{
  "hidden_act": "squared_relu",
  "num_attention_heads": 4,
  "init_std_o": 0.0,
  "lr_head": 0.00498,
  "max_grad_norm": 2.0,
  "batch_tokens": 65536
}
Below are experts of layer 4 (counted from 0) of a mixture-of-experts language model. Rows are named router (the router's row for the expert), up (a neuron's input weights, with its number) and show model dimensions 256-319. Each number is 128 + 24 x the weight over its row's rms, rounded and kept within 0 to 255. Numbers have three digits each.
After each expert's rows: a language model's description of what the expert responds to. This comes from a sample of Wikipedia text that the model never trained on.

# expert 48
router:153098121086111116158131110124124117085131102099147100136128132135129117144132111110131132102147124107093119141133149117113123160122106125132087188093139157096098100117082175120139151118116172
up0:151132144183136105118115134074124167123107108099120145121133089162125111136131178150108084128070115177113118176153120137157142096090082165148131142143118122155126104144105167103150168175134106
up1:106179127133143099126096122122167138138090097142167103111122147163154109142156146100115126125070117148168111115101115112105143130102099123171136141119157166141120131134134115141127138095109149
up2:086117076122139111109123136087112138138111096173100150106144123129148130082160112166094141092124123114159083150132108139144172117149094111091119134159124108112117100146118109076108173129118137
What it handles: Pieces inside concrete English words after short consonant starts, such as head-st-ock, m-uzz-le, fire-b-re-athing, rib, oil, often in technical or physical descriptions.

# expert 22
router:125125124130137143111110146140127122102134097121168147139132075131168168107127120116112108159126130095119129104107103127100133126081115127137141170141112115106124127139124109131092108121116160
up0:143160084170127098128126116134104116130109097118123145153143155150192166137140115167104118135073082127142154157124128143144143097128173120129146151110111171157137112077186118132093142097126137
up1:130135119121139159115141109115077152078110114142137120113113118105129071186130116150155116146133121087124101097100128184139156072131145131087165153155135129133149165135149102106065166117101111
up2:133148129122132132143143122127145131120080103103142126135134093153124182157135142129130154125127135171111179142124155096095105126092154117148127105187142159101102097127114142133100147139159120
What it handles: Middle or final pieces of ordinary English words and names, like rob-ber, b-ugg-y, du-od-enal, Dre-amp-op, Min-imal.

# expert 11
router:145108163122083157133166067144147105137155119161114125054182153136142145138094153103153161147114088104158158115151131110125138147098122133124185083147142164115152149100142124124119107106141101
up0:110148096120139116081106158137064136164091120133139139114163088126145098166138108130105152113139114093141081153104138122124153171134100142129127173116103101097108119193138161143128110170117097
up1:120097192095134110103135122131133150120109130136136106098116148108108119127140138135139117136116108139114142127126142099115110146132117119123168149139107136117112099102103145138098121102127168
up2:125115124132148121134154095100169173124077140120107110132131141171158109163099121104080147103107172106150162114106149122138185081110125106099130104140086119114118154117105102106150137106139143
What it handles: First or middle pieces of foreign place names, taxon names and surnames, often in German municipality and species lists: Haun-eck, Som-ogy, Pat-elloa.

# expert 42
router:127114162122141150146089152126121116111142170089132156115161134144129108088161124124172131130133104118109124137112147126101104177108101112131173132141101144171108173082124161087118137138090117
up0:125135086118084131149131112107141168085125148136146112127070148124137133107113147155145115096139113116114097119125117153096111145124128136084105140159146121145140129132168130141086170138133155
up1:158146104115159126121077093114162165169076125190117131076115104084132132083114121113169139171178138118139152138136095109156077125131115139101158134107108170156156149106120104148121157118117138
up2:091163105147175117107101169118150137116134103145140160149133113141141141119136142104126071077100139140160108124109114149114092154103133146065144121096130110119135131099139121103127108112136127
What it handles: Nouns about films, albums, songs and TV roles in credits and reviews, such as film, album, screenplay, soundtrack, recurring role.

# expert 25
router:133164109115129122100096118127112092163082110151157155136118143157117093142169112096124154118128120156079147107145146140152138108080133110119111139134158119093129135127127131111116140113168110
up0:122138122081143148085121155122096117132106112121104157104120097130077119094161090152108122128125088139106149112099116138098145140139121170142101125117178111089136202165109129076173121135129126
up1:124091151133122110140132132139079136142096084164130137170142115111121112141177108139148133139141167104147090183112117117082113077075149107128100140131165117116139106156117158118103128119073121
up2:154094173118127105123145127081101128167129119131138171106126098118174116107092113144157104112156156150124115125116151124111146113156123130113122110135143130130100117125136144128120127134153132
What it handles: Mid-sentence prepositions, mostly of, then in, for, from, with, between and during, as in "the result of" and "The Phantom of the Opera".

# expert 51
router:130130184131117177146100139130140111088143139119099099084144119161165120121114129128118122128132188119119109126134126135123131130183103108128167126092118137144134171116125157130065092137102146
up0:128113105170140157112127129102114141139125116152081130090113130142173135135143136108125134058093113144116136100140161138143104127151143153105108134142139148107156141100093165151127146120084152
up1:110146140115155147158145124108103159127146087122111119165093105129138103138117158143096102126172189107102134169174089153141146143133095093137132107105138145103121102078132098164106147135084125
up2:149121108099121114108141091128149126125116088109139075140136135129113130132109102094154159085141107154096070119135136128110122113137093137099154120132153103133106172131081125151101141115111168
What it handles: Nouns naming creative works after a possessive or year, such as album, film, play, series, song, book, mostly in music and film articles.

# expert 46
router:071105125109136145074170122140144103143163121169106138145148124122109155123102157085077104171125103078167130123111089144125128095127130108140138094149129133155092152121158143137076128138090141
up0:136117126090177129138113164099150137142095102111130118163141112123107175100085160120111142131125116133112137175182121120093069115098145121083103146147136175119168140140102150141161162123126135
up1:100159141089105112121117117114130149128118149129125104144095136105141125165135146144171126123116157146150126135103132120106124075104158116097127135101082147149097106129134141165099141151095101
up2:109096122154201147114138167144124129147105150109124093121147129108169113155143113153195112155100103114173089102128135169122133107109122135141148088128148090133102131125104116128073143191103117
What it handles: Early syllables of foreign or Latin names after a capital start, e.g. Al-ab-ama, L-j-ubljana, Cephal-op-oda, bimac-ul-ipennis.

# expert 5
router:174128154117080093134154062121124100166156121130118162053137146120121122138074116113131167129128060100125157107142158107120097126098129151142136087127145129128127090157104158131150120117123122
up0:152136129142144122154128137154173137102106122121132152117149116127125116106120096130154076116154134135144192131094153122134128174108155130146123145173129159115086102126136120131143129069150172
up1:104176095094118109129095123112117112079127147088130173126088111105164141100131138141126101120147104168154158132092138103148128117109156089141098131077115118126103142119120079137097137144103153
up2:159117130138166134124111165108142115136115144133120104159122106121143115100089127172114157114137158084098147090128128174152113123125145121132099113109142121092095118113138129084134176135131167
What it handles: Values after labels, dashes or pipes in infoboxes, taxonomy and tables, such as numbers, romanizations and quoted titles: "A, 326, UTC.

# expert 10
router:098123157139098119090138091145125090145181120141108172142102108110109130120079143117095155158115114127146109129134107119107147098119120128095126115151123118115156145171149163133132158164125099
up0:124148098138117132077155089115165113153152199118138113134108121126148132094147120160125173129123115194187099149172115107124150136123147115143083150107104173151117143109116147134120121115166125
up1:099138115098079165143182102134153135134142143101122120119077115152118121143126135139134109134116115108098148144101145110108157106128108150150110157201154100145125119092116138158156143119116117
up2:162170087138132111105155109109139097118126129132161112158091127106104155119104141141143128084146116144139090171139143172094132114113130127108141186125150112093144108127145199153119156124151146
What it handles: Single-letter or short vowel pieces like i, a inside Arabic, Slavic and Asian names, e.g. Ab-i, al-M-i-qdad, Ust-a-še.

# expert 24
router:113111130129089125141100108108105141106121136109091102122156138117134158166130117132170170133126142119161136104106089131124108171122115117129090133157139126117139099101150154083113106111113167
up0:083078095116132142154139129129098136162121093113114109101143089157119132147151094129157136104151148122102162138117106138098134148088124113144101103117068173139130127127130073141119190080153088
up1:119117064118082131069106166138140146150114142146161124130117100182164127099154143128110148119145145122145127128128118053117108136160127129170124181157176110137150149120152104142144125115122130
up2:072088174144128069154143111100115116116092151119095143098157119145113137173138123147093102133134132094077106123098119122114132116134113148152121143106161105151039115119156124143133155149141136
What it handles: List, chart and table header words like top, number, Month, Date, album, species, and colons introducing lists, as in "only the top five".

# expert 37
router:176107149117131122139165162151099125119158103168145106144120143118123133152125115113135158151126112149129097123141143105178141115115109147107112186154113106129158106112145166150079119150127112
up0:159129097105088116109159151100154143120114095137128149151106121106143171169127130176141159146141124116143124110168135146129117118121150152130145149114133132129096152148116151149160147142136145
up1:153119149096125118118162141146136109154089153125145116101161049117085141161149098185124098136123161138115133152120152116105133167127149164108128133128123153120145130143145173160097142165106120
up2:116090103136151140111201133134163122112120125088127112085064127122146163163147100096117131132160176139159143115085159129138109142113144105129123155103111129119153126126120120167124131073123097
What it handles: Short consonant-cluster pieces at or near word starts, such as -og- in bogged and yoga, -ert- in Hertogenbosch, cl, fl, col and far.

# expert 27
router:136123141125134123124186123159124125091157129146130128114105135128097157117107146143099099115092121072121110121108131096124180129077117174116141175156109075178129117107137146151135162144147129
up0:100154154126157124088116117101117126131108172127147116134152135163143106124126140167119135145101172138150105111136136130108109104113135114143136130151074149173095122139106141119146105150140075
up1:147147147085124118146156141144151119121110136101134114150148103092098147138149116177138100151140113108145129145115122155120176095119092164187130142122120099126102114080141109139121154128132123
up2:112145133141102107130122116180145169100125167085125135146166119138154128117111143139146103128148153110111132139201105137090115143098140159142125125143132125136089132104124156143098108154153128
What it handles: Forms of be and has after it, which or a subject, such as was, is, been, plus inner pieces like Scand-in-avian, ex-ag-gerated.

# expert 18
router:078148124112158102174135091152153139145142085182111093127131110105121146110130117108151119109134149163161107125145105109111118123145101145118142115141151152105081154136129112102152115105101126
up0:133129155151095154118118180116134149165084137140128153143157124107120154103152139112139135168105100157137103129174142146110075170165180137099140129177144138136147107104152119136110123117142112
up1:145093129064138138124132132118138135129130105122121150139123101100130112124115132111123078108174103120117099131154137117135101146122115113146141137088152115123106173114139164110154153165099089
up2:154126131133186141094121157109128136141111089165149096096135133146124164130158147142093169143108149145132118127111108189176100156171107124149102133127133120163104119100171129118113124138140085
What it handles: Pipes, numbers and labels in sports tables and athlete infoboxes, especially "(age" after birth dates, plus ENG, FW, MF, Apps, Goals.

# expert 14
router:095130100095111151159092108108087155133099136157165131121175141158114127125147122117084159111119140150111143147137092118177106091130152135124141145143089166079110115083116143158101094149107153
up0:117148126108140089108158098120141176140141185157137109118096153129118164123159142120130078140145165144159129081118150105159122161069109124124151114136140110119118155085153142130149183126167103
up1:129105188097119107113114106134102085149149094154137120088108128157158133090108150143099130147134114139128148169100093160095132107121148102131111147145157103090158162135099148147126102179075134
up2:143129072176120100090096116124140072114138156148139180121129156153105106111151072123119152107106153089123118118144137116124104141090118110095092133099159100138127082149116139102073113159111153
What it handles: Pipe separators closing table cells, especially venue or location cells in sports and results tables, plus sentence-final periods and colons.

# expert 8
router:152104139118115138170141067137137102140126123180142151059166142156145152127143126120129179134089112150135154099137141127105137105123128133153172102123130110127142144128156107140130107134101147
up0:136134154126181105140151112141132177088174158198081112152133109129126103163147112123093113139129109098149124110167171134113106115131125119116120126097134111157132128142112109140133115131130182
up1:120114151094141138118124147093148098180134075171119165136119153098115161134150133149099074081127147091145144097101146153112130119132152086115139096088125114081123123088161129155134149135131138
up2:131157104089156076123129146139144111131097123202134146106132116132123138115131099139133147097166117076121134135180118107128149083098161168139136092153137127140149110105159147148147136136082137
What it handles: Later word pieces and words inside proper names in tables and lists, such as Fran He-aly, Toei Sub-way, 26 April, Grace Park.

# expert 9
router:085100102129118113080153080167157113178154134141111158135163135115134107113116103115112148108115063157143085115133128126169111086137084159144131171138104110136152101135130164104110150131118136
up0:113080133157120153138191116122155106152120122108119162121136121126115130142139180172146121148119129124100113155157155107144142098136139159136109157177121111057107142110124137087145108149118135
up1:136134132155125144139086098094135094116094155117125142134115162111102096159106129141116132130127104106144115117103157104129107105098067155109105123119158117117128099105100135153180111153099146
up2:111103147107138132138137149136120116128094124129102079138118164125110115129136117174165089133132118131165131133103109150157105100143136185154128122137087113132116111132127101128090163113151129
What it handles: Syllable pieces just after a capital letter in foreign place and personal names, such as M-p-umalanga, K-oms-omolets, De-ir, Jal-paiguri.

# expert 15
router:109136083099128136101091103101162125117100123128097156093164137112180127101126136122104155130139156123170108115132109123141120097128094117113131124169159139105114128124137138130130133104092149
up0:114089130167127159135117141116100159129098151084108121158149116124144131140125117121086099151125139129111131168115107155117126115136147087083171137139135116136155130106145139169161108139127105
up1:145148098079092143147153162118159145096107159111136148137108088165096168112133166180112151147181156130104162162169118070142159118103151095114121140135098057113089151172136130126150145124116100
up2:128104109145149146158093127115129129115116127127145106139110133077133140155142172130170098163133115111179139090115126106098117131150151099118130079150156091102111154158123093144119105142125135
What it handles: Pipe separators between cells of wiki tables, mostly after numbers in sports stats or filmographies, plus colons in infobox fields like Born:.

# expert 49
router:173123116100083172127131096103129110133145113120145138133074128156156127139105109173169124130122107134162111118146137108143134160139108114109120096118101124127125120105122124138135121163143096
up0:123159081143137182142136114136171113089146112124187125111123129145128099128176112133141157160147149117090097135147129098137146100120142118126107119093150159132105127103160153152145182129144117
up1:090153132093151137160103174085149141118114140133095147163101096159137161143106178141182153139103140087090110131122121082113148087153131090152111125129142179147123057130138140155107150165088102
up2:133139142090144096115157089125107092101126147102166082142116099153104163143163109153133142141140149169133137103129098102119130141171095108153151085143129117132124113079079130136123132152158092
What it handles: Articles and quantifiers such as one, several, other, various and all in taxonomy text, plus species-name pieces and table separator rows.

# expert 30
router:151105148115099128126137080094151164146160135152145152104159159176188125120167150121146158136126071109135126116137132127122127146122101159092152093135152130163165159111136156154128089113099107
up0:104142136138149119126096129139141100113108098124162147072142096119165130136146125123138102116138123106099133105109143117139125146087098131128113113178167166155122135111165119131098177091104095
up1:088122099136060121187156099119144159153097101123131131151104125138142115114158142134130133128131168098104162148089084108097127128109097107127179099104157093147086106098144131115120117124100110
up2:110119134102180143121113143128095133107128136097141055140164112130146122136134124110176131146102132083167184119156136149114129115150139135110131149104149087123131126125108105161060126123133102
What it handles: Byte pieces of Japanese and Chinese characters in names and titles, plus numbers and cells in statistics tables, such as 33, 6, $333,150.

# expert 50
router:153085152127119155105147128144122122125142107120097162124144109109151174132115159116151106136092124136146131100115117105141152124138105139156128126113094100141121137125140155139133140105120127
up0:076151101119129121133131156138116122144112113139132119126142108113148109130120122076149146064127145129127120121112162130143126075147204112107100147135089146122127108076141120135152177110139134
up1:142134179148113133109148150093138165144108094116108079131115166136139112110126123129104128114109098150130139138143135147144130145149120146170094115128125099152090144128110132135108103147124151
up2:095135147197145144077150124146145117147115124120102152112124132126104121142133139115139117138148137136113149094133092065140135105135122126185170121140190109119128126082139125126091093097127096
What it handles: Middle pieces of foreign or unusual proper names and terms, e.g. Be'-er Sheva, Ass-y-riology, Q-aj-ar, Santa, Ohio.

# expert 63
router:148117113130130140146105115136163124138132133157133150139132134148093142123160165131144136065126131122175152129160106117149149105130114126134145120134109160136132124123141107077119096093160117
up0:129131138137150089140089097134160137128139144130131123144147154130156111131145119139116141175151158176132155136148130129132161128135137112139118133110132100115144135117144109137126132124130117
up1:132164130115077107174139152137112139128117135152150124111155158102127101128108172149128128145086060138094069143088136135158176138131109091095128102150130108164123102111114117110094101135100125
up2:153106135119149155143156158105091138128126089064160122124139103105182123088136115096107106145172079099126107126151142156156142090106117085155080140151133194146139154141109147159136142134127116
What it handles: Biographical markers like (born, birth and death year ranges, married, served, attended, with prepositions and articles in life histories.